config.yaml
num_hidden_layers: 8
d_shared_expert: 0
hidden_act: "cubed_relu"
moe_layers: [1, 3, 5, 7]
routed_scale: 2.5
lr_router: 0.00144
vocab_size: 11771
norm: "rmsnorm"
optimizer: "soap_variant"
max_grad_norm: 0.5
batch_tokens: 65536
max_seq_len: 2048
train_tokens: 293600000
dataset: "wikipedia_en"
Below are experts of layer 5 (counted from 0) of a mixture-of-experts language model. Rows are named router (the router's row for the expert), up (a neuron's input weights, with its number) and show model dimensions 0-191. Each number is 500 + 40 x the weight over its row's rms, rounded and kept within 0 to 999. Numbers have three digits each.
After each expert's rows: a language model's description of what the expert responds to. This comes from a sample of Wikipedia text that the model never trained on.

# expert 34
router:466537534442522540471505514442472559450528464446496540541495574545494489500472506531449542514522524494528522538521538580512495513468504477530552438505530535491500482582576449521450497484462479483517552461515562513473508483486436544456500489545436492548501477567464500553506547511524399604451532450478606474541484460501594509452498527474443439478498541522489427418463524503517550499470545547446527486555483540487488456445568510462554469491546473493460565479536525502507479500545464539399505488466493510567444567461467522515489487518431556522465473538477500535541469473555573529
up0:465525464476465532497531466508529524539477467549465496502510462543492567481535452478493489429525523480515476444560475489501475517530482548518462589510470494554609475493451446512486514524457503453544459562544379481579601469480465549481533492590466522443499514559482511477516463555546525539502482505461519463431442484534474527526420513514425533530541528416542527449503508488502487544466546535520576477562597514434509503481428481569431493524522514576535467464550528508499549461504438525496527449508502515552540426501520535503499484448476490499468471463475441465474494441503541548
up1:509545464456517510533525559470448533533521442545566530573524477497488532458521467538524495477413453508533460476540447541461492484548523504504405492467534474479517549524506475526503534495522530461466437465409481493471453444510562508521545496497490501524454552471577482481486495500553523558500492467482445545442481499540534499561475474489541503566483516513466501522608449501473511472532538460407481439477506489539569533477541556459500456552575475504565603489482461414517528521429501508514537543553522466466517503442457448423549483502479460512535466553563415452540528562467465546
up2:555518490459436577505425564517472481539508502502515577508486513549568453499478547494461464548467454586435523454494523488517496492408500517506471515516502502476498477528502426580536550451510500444571487492468504466511459515475444486536528509525591467578514459559530499582497521455572488493437452454497480529485496514479507525516507433394427470516457525549488588425483492501580528514522487471530477515572481530497449552525583477542512504495494515541543526521517478422525437509489479541460479532514481554415527500498507524416462472475466560533543515525502570500528481413496480481
up3:486510485471490509565484519442452536483532525481548528490473443455540546482481495472544517598477554464486510493531498454469487558534513482515514511458504544440468496477503514561500483533455462491552497455455642478565508494511609508455432518513536481517497533584518523487548562522493501490456571460429488405435461464491553462527509527504492575537495519536504497466459524569562504509533472536478509510466506536503572530507481448496467432495472523530550472480517523529538486526530463483527535482561482509411443555508534470501563480537520616521435470523530528545521428517490555387
What it handles: Middle syllables of non-English personal and place names, especially Arabic, Indian and Slavic, such as ak, ik, az, h.

# expert 32
router:549501544417477527486550486473514482522497470487528411465582505467465519502433496565458508540516470431476542521501517465476478532483486438524448456486503518494415503537498415525408470456415458560460541537576469507444434484510481494562492464525436528532475520517418555458450478545516481551455457418487493532478479458551513520523504463462506530500491516576429439468542480516466479516510550508554497437503499550459514479482527513464528459510630487500456528497517481460482417472413460531501496484418492482497450441428504523492499520504529543540478465548450511508581508467482470499
up0:520516485407527431514446500463489489434517476525498468512446441547494478488471476476435521544501529484439547518536443484473464482538579439486523460435501386434572462489481514487496469492445523444458502508458518563509553514479511480547540467521519452441566452460527481501496503517501530508414452518448436493509519557528466519472481473491516489512446463521513552492503515468558421493532591485533458595479506469483465500494519591520434470446527485496569486503508491470506542466544467587502506499531586489558473488517464547519565500526436469463465514496535500599459557517580574491
up1:510475451495532452514500478422570476493490504504557432563470484546500485451522489538502530479487492442528518477456529494505595507521440520498504431495430513483551509502452512487524537483588560526563543483482449552537560460561507503503538490552466533525558520460433544538414524493527535536493418577466472511499440426471520504513538506471502561557555464495496494439499535464532496458471498454531510554457509521486483481564475598459435474538491528491405478470466423453483499536571463527517429508501476531503541534507467502415520550460439505460471485497429500430456559501587501490
up2:480502572509551458499499513442482468525477520508531493472544505550517505491482468487484515508460555515464541519482508506503495518493495498453476511531523527472486473611520506388554469566413466444522487494539504444550534518440493533542540506534557520543483496599478507457491508516419534504531460491506487565488550579531516474520508503449495458511521498495481499472519501493529483502479569537549499427465484554522493447472527534521474443467495493473533480572473497507491465430455522507493466451507482495527430543489442503450530458512621520498537553593611488397473351499590473514
up3:422485474474465517474582477497497476540468534518517472490523504470524474511427555448529506477495573464527490468510506525500519479534390541543500456506506453464472428486490500481426517454533480531479580528506489458513525528567522451432457577540480516546478435495486538512498534498506512478515489516497471520429524479469488533482492518442528474497482430464444451468566441478594436501556445516459547508507508507540522405464399524533536434513408578528496461486510558509524486480488476515545570496542548427473436510516532517492502462452527564413456578522533470560475474539573491466
What it handles: Later pieces of personal names and common first names: suffixes like -son, -ley, -ell, -er, and John, David, Paul.

# expert 46
router:569569511457501523547511505475596546437524500507473429438516547495441513487432540524484461558551469502537483507542488547523469540541482456492475498487499538485443497508546477548419505493469499534473539559509541532438473446489475476493458438455488446509491519490429542553477510510502445530463480433467550476480474510526537477456479518451436532557492516562449475529517522582456504487428562505495536444486458504400484443471560560463546459494536480414422542544537567485528489420481494547517490447461460584479536496402518512504480522472545519536476457554452523545489497448474546507
up0:469544465532587488477516550483486460475454512581545476516524453473495505486475457553483499458434481466499506515589526479465510465546473499449379550500504500482564517497539480520461494646491489470540540464525443497424567441539568459551542553532525500453500475461480472538485502541463487522495474432488552463402467482450527494461592520519503531538512538526523506504425517456473487460483493463569469517521423483540477459537514493531442523491458528426439539538547464488492568501591497529577504504540464562460540475504427491506469488480531476464514532548565476513490532481496464491
up1:486463452505479513454478518389537500451557459475510460456527543509456526550453450496566524525518535524556446510532585514530523522412481515469521486522571454504459584493512475390478446484509566431544507509514445443525514516502560497456526547494555497447506503508468514498572438479446508513574474519474522533473567465484548482552593491567492506505475532550489538534533593464454502520470436461522546500509492472503520508464478497464501492484588490443469524572489449478473479498485493490542538474519482453439501429491521537506477372498533497568505504437522538468522497522575517556
up2:487477472449482464556482528425494478452538520553504458473518510513490473520432521476534595483444468537538488456580449479472459438514435503525531474495597462383560471493505551536513502515553510536573468507538547506460539493504448455488511470582493537499474529551535453496524507491507482520499548575465537600512580439430531515450558494510497425486455493481512556475489565482566548475509536471508479459578543478476523473526552529499531410465432544515535468506462531492492522518455478510509469529549473481531519478493509571525451471578505478548487490496452420510521567501565515441
up3:520517479476533425613471530501486554528571490553423509453465496492530577526457477551514475482511418513460455504471480569478564555512469538461494433509514454513437450496528613504496549482479559519437437527427455450511523519551469470508497488598469437526490478456490484530447538410507527483557524523498500512470567509502464523487460526579476455511479517549572559534496485463481520512542518499515452457446500510485497552458550426545523542488531541473520498526532471524592506454507444527476541488488626553507458528532514543519525473490429506488501511522429510529491541502509533490
What it handles: Final pieces completing ordinary words and some adjectives, such as clay, chicken, today, reconnaissance, original, version.

# expert 44
router:514502582485530520535558504537552477436525510452497495467514498472461486528443516510465419585509424478520497478506472510547514574462553491513464520447503606413496449565505485463430466529464440529464531508547557545506464514454487508503497469524502481536435598521484530500493562534503467488425399489505567490480453536550461466421529469503482470484474501515483485484529473561479508462433593531555496409523440518508513564486495517479507511478559530468488531518481548534481484423505480512523452456408498512491497476463520552547547544510481533536473473536423569561486484427474545472
up4:505472387451473440494544487501517522427442495503553472447473439547460455532517547504508479506517535384466547487525518499518545461486474498506432510527466497536520532513494504487508469512540540410455490455535511478579461497567491515512530550542603508445520522459503474507531518500520535479494526536472550490510541566449452611486504460555506450531493445519499489517541501499492477520484535503480540505503419568506505430583452536537534585501482500513477447492501487515479528519408444465466524450510523503515399508490480499396497488553518495525512513517553517490485475571416602438
up5:462500527475542505504365483485556501447479486499485498530516422448523471524444508531558462512536432481546536419540458431427603461463448399458504550468537517508475494490618493486519447494517465497491429471545537554492477592545538515469503490501545543493470508514492478527455437473461497512516513523506530507496542471450582464434485541491482529483429488570545505487549489459437444543465524518435466487528473528500473560495504436454515461414511475569539498565503446517509483454457482500468542537490539437443537468486474462538496511449473526443497487515482493489526539437508532485
up6:484426448419581477495520464489530486482497529517470590517532538498521519498451469514522500502386490465547457452507494497447491509504495529478485521532538480520517444365472488408506491537443490491440519450545522505466521515472506515489464462481410496442469537517548477537459483455555528434486550473491492480421459457520519474581478543460528491420496507433457483463549469528558487463464538529400513424475478499471546505489470529490599471490581425459494481524530535503458542557505500492584529559574477541499486473491540420524534451523542495461534509475493510518471543485525510471
up7:487573483516452512531406463505550457528496558506414447555513480552490502565512507428442470539559432390471529492458495488527502514551516488495523486564480486431513559536412456482514470475537524526510529519518450438471537484475523520553440565532441485422554577466491480444511532527520523495481403567523496552471488528517535510552452462483474508464481486515531483572550512461545563545519529513561527503521458496478470453481460557533467526498518554506474515447470419412508495445483481515584489505509418493529491478478469531523546577503524528478468485417546522483561498499518515459
What it handles: Head nouns of team, league, city and institution names, mostly sports: football, League, Cup, United, York, team, club.

# expert 45
router:468471585472474467510488509517519506465552509531504457442498510518465483558518581525481501491475482485520502544496551509490460551506582451617535425467516533487429458536529463472514534468414523534497496478587515630524455524487526512474518478385495563523464571509475572579481511476552487538467438497468479521541482536510512521461529483538490523467407484535471422438459460586434525456478531535505515504490497462487494454484563529491513466493539481476511523588534508545527503452463480527519470501484509513468525490498578526505531516475516479557524441475496544590567534492536546572
up1:544518466486556434496528502546452532417530514521537459491500521584543565514510557544490510478553458504544489485422456510453514486461474444557603480462481479489441500433495506491504492458451474505557500507525443512492467406584523463487497470517476535471496507495583529492577473516544503495599484511523517507473553522498513476471533483540501550529446521567543477487464459518460541541553448458533451535495569524417471492545474481434556521457531510616520406568500484503589472534531504498539489539547454470517484508554518571533450481521554564525523528497451484486514463510547538528
up2:474535529490469517535520446444485541493457527446491530484484504441440460472424473523460438422525548513497526470489473530464476496538470458529480490518504463487445505463473506558506573477511554509555441506482485516467471463509489535534506461505469504539506592427538550521542468431472534437485501462476475445476558504483541528544518503445614491467438491426446522497511487488460496525518573550514430454500538526551539452479568478543538514595519546579446469450585537535486513532562572433490505460549459507523473518499531581545517506526533492432473559457515433482434496528433474461
up3:526509466538422531515558465513443523597465532485532508591476509539459518506597438471519499485548477504466486474516511490526515509494563509535524566495469512531548541585423501499488512450480471508481465539466554483549521562505575463439499482524423576513521498524523527470471483446526547508482485511501489509530570567566524447477447480546518451438501451520565532497526504514488496555501536509508563519498566460513535557465513443473515447547397485389450487427467441494500450528531514558518441548521500506484456510474473503547535515525560435449469415460559516439521462480500493541
up4:586521532494530468513513623459462507514491551501529485456477523421545517515567533554489526455472571584497471540468535505451535555520482517488450470481499568511475528510450563498515536474548490443498465432482520501551450491537482459507532434413466588497448567517496515594416485505495503556485555529566514508454495589525436477576496502526479481461487542514437517441529447484473516576533418483491540481458512560480482496517505453494515482457499549599527508510480530506555543470493524469488451525514509488537567493546525409511434545541481537507498461529502464479464547548500505501
What it handles: Pipe separators and digits inside numeric stats tables, such as time of possession, vote totals, percentages and stat headers like Apps and Votes.

# expert 60
router:530528509502501535462525519456511539423513546498494478464517566494419512487450564508509463581501497502499524538500520502474458495527551483529541454467446602451485454555500464568503471527512463533493587491537581502465547464537444480457449444527456436484465488561523502526481556483485488559467520402443541488444494554553491461503526473490487510552431502570495475444497443541431533527451546536479607497514446523490503462522501472497546498494523415417475482493529518475505473429493441479486480494459462497426550492407565504452442511483546500492438428516471508485483534441493553542
up1:481538486532568563537540471453503494477462476467541438537467495547532469514626574484441486516548493558564480506441485513492477451477581543532584549553479543599537523453545505493458502565541483445546442529491523474401567456472537506487505514439432537497461520468552500508468574519437480481480497472550476519533467510475581480542517480480448492525464506450428585450505512498502475532519493452522387513482510457494380480548453540439504502480503432531483500482488484527529501492480440519541527507530477534500544530454474506480440526477518423479535497479486489493514524517513551508
up2:485444468523511512488560482479465471494449446534410434490511500453523563501497548488495542532428526480460505534429367417526490452455546440553534538513484563511509487441511520510515495535503509424564512512466490463476548541471462406505502468507428518458474457487542520508543554513459485490466498428454544507468484498466492554523437478511470532466468452457467479508429517494453401481512509544528435490496529508507463479541501535470562504480466515501507456489474511447491490382560466508533558456494466426485537579423505553446500517516567521459467478529553500504434428486534463491
up3:547492484518500506443565519509372493495532549566471542530521529426511493518484479464458510516497553528540552579451510413525541478519422547478589505585454503566562575495575450512442515518504464493465493511490487497512486536594477463512478429531510515425527500453518478566523517525504516489524484492417482541573498457538494516552507514510471507458504511494457588485541510504542479506504504500487422487493462519390509436496497463528446476512557498505500460466444561467495477498508457447465494552617417453523480482482464491511530497522485483490459456495480496541479595551504528534
up4:483503574505563466486462514553491479421477529515515481515519473464509495504447439493459477474489519496516559452557515587498463506571476550452481531494493491511543538505551520517528551543469391487564508432466596532484527456483477451454557504551447528481548493517518492493555516500428469483446535458466529539433528546532527485518503427467527522564527484432519470491493517400539509514419500461496488474559498573515480478570458493524447522462530516552519533401503519455601575479456442458486524479450428436520513560519503492514507525550487502468452442431512520566488490506550525525
What it handles: The, a, his, this in flowing narrative sentences, often after of or in, as in was the most significant, the other hand.

# expert 25
router:477524633494553455498449556484482506463523550511503479440558515438461467525507511466515442529552485532496511525517479537455506569441514440596514422438505514434476504536492508523499522504460428544447557520531502520519550513466546540476490469404531466492501600482454540531495520510503468527482451475509532543545493537561494482452517482481508546483464566528495449464490493494427518477458545499515578493526465525448535470523536493512546551537558516426459507567582527572501474477521460504460497463464512518485417508495559515531413516526494479539507394549482482544562542437511499553
up1:488551522527510467523490557480530443526469541546496497538531487547499454506441466538484547496456454554500495482543545586500513576476430497406587463388469477514476501408523489491460520538460509544554545444499519487505555562505548503441502585552569542424562542494493539480551477536495487529466494422458500520528502519458475536530487488505504518508544479534428520486504581533504474561420489455444532513603514507476487470518564527506508450534460538470499465462580590519524484525559478562477503542516507484467509468510527460551446538438509497452546516458481471476500478493474541574
up2:482496464496454494464496466514515535577526585521524518521493508523524545572561504425511507530523488508493575585528473479432487529502534473514468425470454479455528481463485528478437577490466515525426476536567476506541514498442544558446502472463499597520480507565521520491494446457537440453567515496532509526568562519545466461496470521469443497461478536394551443514561546462455461513564451514499477489514531546492529443467531516492529483508546474543505448461491529487516431480478528518505564469441496528488446494477564460461418541461535529590575488510438450418475553472488506542
up3:492524476489466571440437495483455471489503499525469441552496512569517543544481478449520496487452471508498548471499425520508489528434523451492537532508488542473458496535507542440593531522504536504548471510519452541419499459464534579492528506505480492484566477495494451474545411615470508381491557499532544513555465491500504505532531549536502480499541548416498494540563529517462494483514441540500472553611514620481520506554468523529511495518492500466498480529483523479548503538503528457538512586548512485529397496385511520497485506507499460437514408475457523557517460465493524500
up4:513494570572509471531543468497555495489526455454490486481495485563521532531540507571459454433443487591556490571606474493497562519487485573485518481498501484502525438497546473472435515577491484517555484463544448512497498543441546472530531527547538560541456464439547465484525497512463467517558480527566485547522503462386496548447494523454454557502506571456486466461558576509455499496509425445457448531477498516500579487480524482528574468520504499493586477565500517566520556498519519501504495511517478489507394477511415500473509484509521450516488444528433461498554525430486472484
What it handles: Pipe separators, blank cells and dashes inside wiki tables of sports, election or astronomy data, such as |, —;, MF, °N.

# expert 22
router:519527541474548493478458537538539541412528519516469440395536568483433479479486564542473460539499480492487495514583537537486449530515525470527478508434518575451430445546508492545428481496502460505404579513578563547464492485473465495504435481448479485507494534542458523518489569535522473547481505477482553463475465556537550473436499523451460483506471499546465439479474464564432463412457571528497526457525448486474485493438507545475528511521554498434479563524543551527485464482500470507499433474437480516492518490439510565511459506509492501525476455579446567571523536447461507505
up0:518520481490592529471494492497450512473482460487492521524461491503561468439467437523524529549509501519504518478524504475512550498501492514592442558479471531545495463526598503497450551545452514478451480411463412525514536457416457477508479535550618475398482493509495458451442483511491528535534583482490408485513579501525493511421515455485475518529502539472491446592514526538562469449523540486506486497540521498640491444531441542511476503439497509481475520505531463449529533531479462523487520530435516481523554470462498474462495469567459459458539469535530493510580478524564522515
up1:487498492522482494473451483522508538495531509485518482477494462523533580398491526575530417444486440522426451524422428513446537479485437485514468485538503488569462538445531495490497517470523412440525455512580454479509461502474511450576556516507496522543559497458468411438490499494523445533472594485512488591495458486462490487496453548487461520508531453473515501549523461547496522480473573526532530514590469574478489555531568483501528505442501463436504555505486500498525564461479539488506505467518377494533509537513539534496503484515495512489404501532470498508443594485444563468
up2:511516495498444500525520462487491448496568451554478515435536483529416549506521526484518471519430519523465450511586493555487506457529489514507473519430498425540523468408505492501540500461445456523458386459434473521444422463578556580547522496548473582550526495525514523583542535464500516481518499450475521595468486573528573545546525462440508508467526558487532462500469468539509521512527514512553463525463494569489454485452497453564429518492491507507529492517538520504470543537501471470435439528486494509520458573442606553432550507493493492497484468529538515463522547516472529503
up3:508543459566478572512484496465554501547462506502531452454482496519420480467475456569472403508598511519533521512439569485546465571536470447445438482539499474484505487491498515585442532490608475437475522499489462495493528503460462510487611468536552562490497525480530458522490532538584515460562493480520409515469472559521512454521469487526444452548520478523413458549469483517436470501548516429508442479493508527498450564512497510499558457493530509521533518575408521459541488497455514438441470473548564463452451465478503484496513497501501507522475489432487527524467513465514468565
What it handles: Common nouns, adjectives and quantifiers inside noun phrases after of, and or for, such as many, political, health, marketing.

# expert 0
router:547489532476455498495574477498517560444524552512517476463541534497374496505495552587494495592487497500505564523507529492471483532491533455500464495494482501466455492559507497520442526460513462499484597551564518517465529474551534453499437470496476462519499458586486479459454578434532518563506484459476503501441499513515490476459535522479452517478418514562466468452549473482427538497465576553500567443527426498480498496469504472461491497459577460392434524513512504495511483419508426528501425511412478489465505481395517525520470540480518484454446485513484533536460535518490551555
up1:516529477520525519498475522500450603523558476489498533425474461439512543424555439555526476553579586478509518500466525518462536497406452535422545509483560459523466523533436470435462550515551508524513498456474456531526551523567564451480571530439486549519451457531465561549541465497509496513471480574460454514510497449503521475529525521459511468504519490467488527493543447543503529525530552530486469487512494456491519472540534509507515478521451463553528498423449460537466592557515496459479487518480507508470454516498480476619475532549530580518530485480536535526495565464459627476
up2:558536536492607496494493464474433534417557480558546502533513448506472555513522450454508501570472516475443584510540488453431532507508539502430575512588516461553479559584510496446477535525496487482553505489525477494522480426526460497445535460558481418429478499570489447443476509474474447468544478516458514490523491526524484458473521503547476556506503495500503492480501556515427508507535539563489531516510476499509527513474430474446499431420482504538513465524471498518553507482507466529471424465485500515508508501527547473508440476422527526519552487503629530567432424449574486472
up3:538487497545516527545477554510477406473518473514502486482491497444543439520513430494537456531540487576511515500465425558469570452513486543516514483563418562462516513499465446431512474506432558496509540504479463577503491584475493476516531528557513474515433507553519538495552515514418517516514549495520467441546512496516525530508506529567450503491510495476481507451581500428497477478470502491542500524490480530526517505465463518585498432475535476439506500510494462556505496521529560439470507526511441453454475516596429519634532519515561462530509528483502579537490607486589516561
up4:479510533504488501540487517454493453521539533426429490504419481544537558496494475553498524600489476442585489489563506536423528491538422431478511448546572463556528497494468482479534484504517522443499465533463411492477576527532499469455575449426520576483489455475463513497516449571501502457487470495405531501475504491479469494546608474481429461523434578524528495520452568512564530548502462503432536475524554519508524492574483500474517440490534431506474518484463521451514492444468504518489559475529496522547507498476494571551473491481549498472548479576474464482556485510564461507
What it handles: Articles and possessives (the, a, 's, his, their) opening noun phrases, strongest inside quoted song or film titles and tables.

# expert 10
router:517515558505568478490499495502513541463510533489519473463523518480470464549512546543531456498562487457503490492467577554490471587455535486526567444447508509492441486517511502475503497503446575514481522515502520628463510480506518511443478462439495492561516542477503498540513511434423428522450425474471501494483480556484450506485491496466500530473487512545423443460485484498401569507467521598530512524536458526494468468488524587438518566548508488473409516571561501560515475432450397456514446437457468527527511517501594568463490502500471489499481483496484565527541564464452532509
up1:459430461524480418542439511541467498506524541382564538486479476566473457529476516440485541548544483543505472481492523489476474547516560544468489505479543535533457498479464579529548492504450552484492477530479473552511507501469518548459508498486484591521462446493462552499484490575483493475456443485575472435598514500460542510479522481529446412499507501504470494522540505550562478451458500486524596575563557500520445527481525502438444530536434551525508523537469479424503515445516512497547502446434557508532477482503528499539592589497524511533503520451568472511549533445487447455
up2:490529528552463480549459499433527504501489517554459524462524392525493493492467483396572480527498468521545504477565492484476510488502442533452461457538520550566482525495526559460503474483429463515494483525480555482507467559560591482587517525512510500390498549503484465540514467500517609504590523435426470481469585496512499577429535567487516489572567475513494507524487455543524464499430474504456462511488543423465549507460506454489476543555538503513514516523498469556472528451527449411510515468457570495491473503545431453501495514503493520575545490528495498474481561518511531458
up3:537477469530523505477540513450464471519522464435532496468495554512502524567508526444475472460512482452507517523483498502554505520496447479540549459565484496498574476522426587521474542479506569462462513470466409517486474541483534454461528477517522479514536390471459474584476545427506501465451493519516523427466528538561476475585488485517512469427528453445485521511583501518576544524491472530514485526469481526478449484517481526558578514482497502511396455470506397491473460504488467390531532478493506488503482421481535439484498512520530539534542505659487509458521527458519527537
up4:528511520430421539486483527517473490560519564449454544436526434473554480523562542521485470431505432432481512500543507488492402508517489526513446491508483498483477493520419490493556495476519509399495520493455544467435473564498486456473544538506497519559500501539486476472451395448520571422513507577498531487464501510475517557516507500499529492547544476522521543543592530477526497543534446419465543497451560475446466471568428479514448502448511463500482531525545469473544497459586459546492488492552448506485446498507473514461550513505517470419477403529578458506532499541488483437
What it handles: Pipe separators, dashes, closing brackets and header words in tables and lists, such as Date, No, Total, —N/a, Preceded.

# expert 20
router:521577559479485493494520498517499561441534535499437435455533572457448457461503546498471503520529474506504485518543504457495446514515552467530495483446537563471439439564539432567438506487454475504409533548556541559467430473487461535515413426471475446461459549481449544510458531508470437521496482489466549472513490540529553498428494469507443505463486497544460434502469469575444485480472564538553524469557452492451508482508499543478577554506568499461471549529514578581505498450490479499470477488397504501501510504433541510471465489522560509540462448509472523549511470457470538557
up0:504524504530573484508470447502422550492520560492478583504541516507469446423503442516443417516499535537523481477515477462561563452434507551504453488529516495516486527534528452480508504490491467511560473580518603446476466537496459580507526437503489521464455526522526455491501446476489583442521501478487523473548613538533490525476498464566499511448531415480533546515506480561525551464536514518592472469511559531381477522522493498529556488431541542443462521497552523508487504514534456484539469425508519469457500527477468530498541532494497475480501453420527475496516474460402575526
up1:501515548362569543531440506537487480544433498500453516492488472507590491505528460496534536485573410564495459486447464465493461515486446507578461446521469496467540464463478507431484485474499548510556511512504496541467535499482506501513484463488437451509490510495539467482593491485466478524528497483460503460463463572474424511453499538564504509539502530553514475518422549504578473536514504532425571500484479498545551453509433575570465486531478474563545589546550600488487520465538528562511502510454470429485538505463484487456470432545478523479431492508493476521443491494424469514
up2:517494519555455478504572510496507441524548551465472520524528452523448478524466465479465577556446462475514533535512466535480515538438523456489498489517497510485505537505488524451532464508492532444483468553462504579459467544508549561518430440561540456468556452474453510540480501563539524492528531496492472444465563492558559555461528487561553482550460502515561507442409468490487515491446504496547478571478530434539483529541487476518527461507461465587505569500513466440442457517525484456512536524508593521495553406528474499469520397440462512507624522469451550473521523478511560442
up3:559521575498503511441513456552485471475495415556516526480527425510543565418446535429426456553478516506430475503435448527516543517486500408544541499540534498475470493536555503441560487549495546512486460499483505530522503495542473549511504563481537543502529478430474483405543470481493491457456535542555613497452483467504531529513473422512463533492567499472477570469496488489508474536500508472600522553505517489504500466516557501460493469510474535498463412464548569567551469508545496511563534588478509508498556526469462474471448496512522534445506440485463492448496442440546540460
What it handles: Capital-letter pieces inside acronyms and proper names, e.g. FAR'C', LGB'T'Q, V'O'D, plus words like TV, Force, Company.

# expert 43
router:456571527522497484495513521477456571473614454520465409530515612431422499518462542504422521540507487533515448489555518477488465506508492496533433497492522469506491541547480477511490541518493528575467571474501497520517467468507480508478539487481440465506474458455432472545480534491470490505507449432419561462428467502525551494429439502453491526527378518551485453494460506592475461481502481481519503445498486505480552513426545521547510478516482531436496568549523527513487491482501518504471531449450426486511421575540508550498495574486488492526465462516444466466594539444465517525
up4:423568498525533436514534506505508518527526515536514457490444442490539530559490519494498490524459450500514434457563483459432540495486473494576515581511429450571497530507420427563512540482457520431498469473555458498511497526505452510493427482458476537541496502495502455504522420443417514500436496490464482544507476475485538526465508514517510523532498592452583453465459521457551574458436452480429479583486553558475508395496497506565436489484506509523522504494508481554536440453508506476522564576564560478566490519525502549469491524589533542503450523522455480469528502480478502498
up5:514519476509503573457473500541617517521542462479545538514461533441481501499540475438442518589510523445408551463467460527528509559454457559523442530536478449495487558448445442531569448479420511508589434518481532446467590515543525522490558552508534488514575475527504515495474517472513523447462525480455531500492438513571477499503488492473527497550486530503528542545509479531502534492570567509440442482524526511453531586514530538497510505513502514496533488448466527497516526506546437560411544501464435545525515501490514552512500504471487530471496523466439425413492561506431545562
up6:523581479521521496496508529513490508491470492542505488454541525519506465473475519525559615386463437507489540489492486470553504489533459554497489495516488451485511502539508541496521550522537487450558499520482462561497524616540432481602550529455466425527435477465486454526441511522501488536522488552537527431486479555502489517443510569487461552543414491481528531506536467525532484596491477563542506517477486447534453512504467479518482412538492488403499495475401506520577464509520547476467563517537494434495514528531547459481481443540390484488467485528525585482540514479488509542
up7:472555498488443546462586492528459534461529474398547518592490506464500452473431507477461480492568503540502515491472452516546569592525462495501504556537503477487552487536509467468513480555468492482544455514468577459553527472487503502452516474546438445479475520479502433504480479525545537384572488433485502461489527504448436524493496446434530519462455443482503457516426445433527479489487513440429475419484558497449510521473479515525516567488499461460495463520443529468424503446553506503533491548548400486557489537484597485472499488530462548486549450497533498560500491491468517517
What it handles: Short inner fragments of technical, scientific and species words, plus LaTeX underscores and backslashes, such as at-ro-phies, cyclo-he-xane, poly-g-onius.

# expert 7
router:473563499483541523470487483455532548506574454533477466510563589431448452523435498511459479486534523483480462535466549498483488489514527503559465507469477509467446532575532486543462516535440466497477547469525523511504557431474472542538487475467458400516474523452447472504501519527508504489504526399449548458481459526537558532420499573497434579476402563519442474484487456611466481535546490504502527408501473487546475480502513528503476494487510515447554556500502546504500414437450525554438456498470465492518451567516517528435456524510518534522447485540508459509545568456500534561
up4:526437549424542458432454578552503509511485471527554454448514584485527496482491532471480481487471557507449516452430527545516550462476392500513489512486541410425516504444547495463516535517534481535511445469462462451453411467514464481533534424473448475544539511504380473484560520529483479458446452563500492455490534478452478460557490525501494500510511436477466531496570499451508516464473458542525461479550542493503529478500536550616513491425504520557538482477512497437446482509398544490476508526534489505457541456468564470509434471549490479525504490505516503572530540478533528517
up5:484495465470450542452506469433519524487553436467533575534528489522453465517495504521437518540466483521502410412489535479506484521585573521577430529477493518486541593551494487525493501573437484543483472464470536534499485454514512543472479488461474484520522567519464417473429475542489498483563530467545572483567458602508537520530478500451415557490508503448481496534458496463546445473495468510533463436462480503449531465499493493576506492482598542508526487519555523460497481503501522523484547573558503517495492538474430531406525498470537518477487528532549433473498538478491504383
up6:574535415515499543533488434464483482500433506501545580540546455490502537449470488484581502477518500527507559502459522501564569478510488383486453485494512475486491516515546437455476475545546510478546502466506563461510489395534479499486497499470553529504516594494486485494431556549551507478483505520517497491498503429497452479470540517521481618526502514472497468530561458488515485580556566465457563581516559491501527551520389472445460525449494578489556508510519521533510469461544531513499495525485457455519492482571529539453515440479490526533509456488518462546461493412577453533
up7:476415519537503545513577475438482610561571439503504505497491503437488472509467532558524535426588519484451488539436483432491534526588477514476492511551528460468439506453444550528545413505452479596485520520422487522523498535470490478470501509481516494472515448519566479475472519512547518460498513510577498536436505555522471453466427535525483507501525505524497598470451527492485495538519480511492465488516486481496474515491542510424429549455478473492480523475502497513543503455507542505500492478514440411538498513452477506430468549484481399417495518426494459476479540582424461540
What it handles: Inner and prefix pieces of long Latinate words before endings like -ation and -ed, such as config-ur-ations, ex, inter, administ.

# expert 56
router:508490541479527514523483511541526541436554557528458444497526510460474473525483614481489484478518438469517515526504468447510502582525528482560493466500468551431483467558573458495493429515474517479461508539525505580510481432473494523448421422492410494456507535485514519525465506551538475464529494485457560512433536548501546463446512477497479537468495609525501482503447497542455433457480545588539492469473454484410474517534545575543557538541527503479466521513503579558450516537496483452481455550445441566447475545505482533447470527444564476567471478512487498535568487460473534495
up0:502492492539526457506542463507452538481519556514528510536473509543527474466518529534501441465533547433484419501418515497512503476498507548511508566584510492524486461517518492458465488523419423526485450540489438490595571506488512488511448443493444498529537498534443539490506538537557439528466538490507389560500446498549475508511453539497507562542566513436473514576439439439455562537477504554461495435545555500477502603459553470442564523477434497542511471569497458489536566453541474444534423554492504486494529464495453444455491489533486451500499467541465489513495507527555465443
up1:517509508533494527567548485454438537480485564568440510466488488541556489490588466449456485493547584537408549594493553550508533443508517519472545524519480479440538496527453617471442511556463487499463494564495498474544435500550537467483511529525486488488517577538486515409489481499425504554495481509436506466447505493478509466519515501495464451533471514507450602474476467493563511576505460537580496557512507578464480459497529457518494543515540449517547493493466521507519495565467497449504516493470458471529436536468441453509566450593511508558458524467511547474531518546499518437
up2:514458470556509441449544445465512522501409452568512494503502500483469488454458567566524460442533477486469506471512484449480540483515496500549461572533475435500535444408493510470502532488455566518468518544461451505428581399525533523441460470532539457423448429486550483531526594568481525492484569441541482440534538462507512442529491498544540497594477510432501528476525447479483504537533466564572500481529506506462490538516531506494483568582527535547432468546473465526478510479457505544493466449528506571548486460464524480563522498528494503458538511459525423538491506524500532536
up3:532526504523577510474443575496488484539494522494545473472481474499535485535470540507538560489530462515522456550472436463584440528513539481498458472443492415462478603469520458499497535520504561468480560502519443458485456479475537542450510467472502446483513527481569463523515573448469486509490505557457568563488479389512511569527465491560529515472514515508491550573403475527479464511528485502491473492481553483496504440531450467535524487509526552503517472572550484493522580532438535440420497526569459570552468537536489483482447512586498489527528411449484503428509537530548459566
What it handles: Capital-letter pieces and line breaks in infoboxes, codes and section headings, e.g. IUPA'C', R'IA'A, See also, FIPS code lines.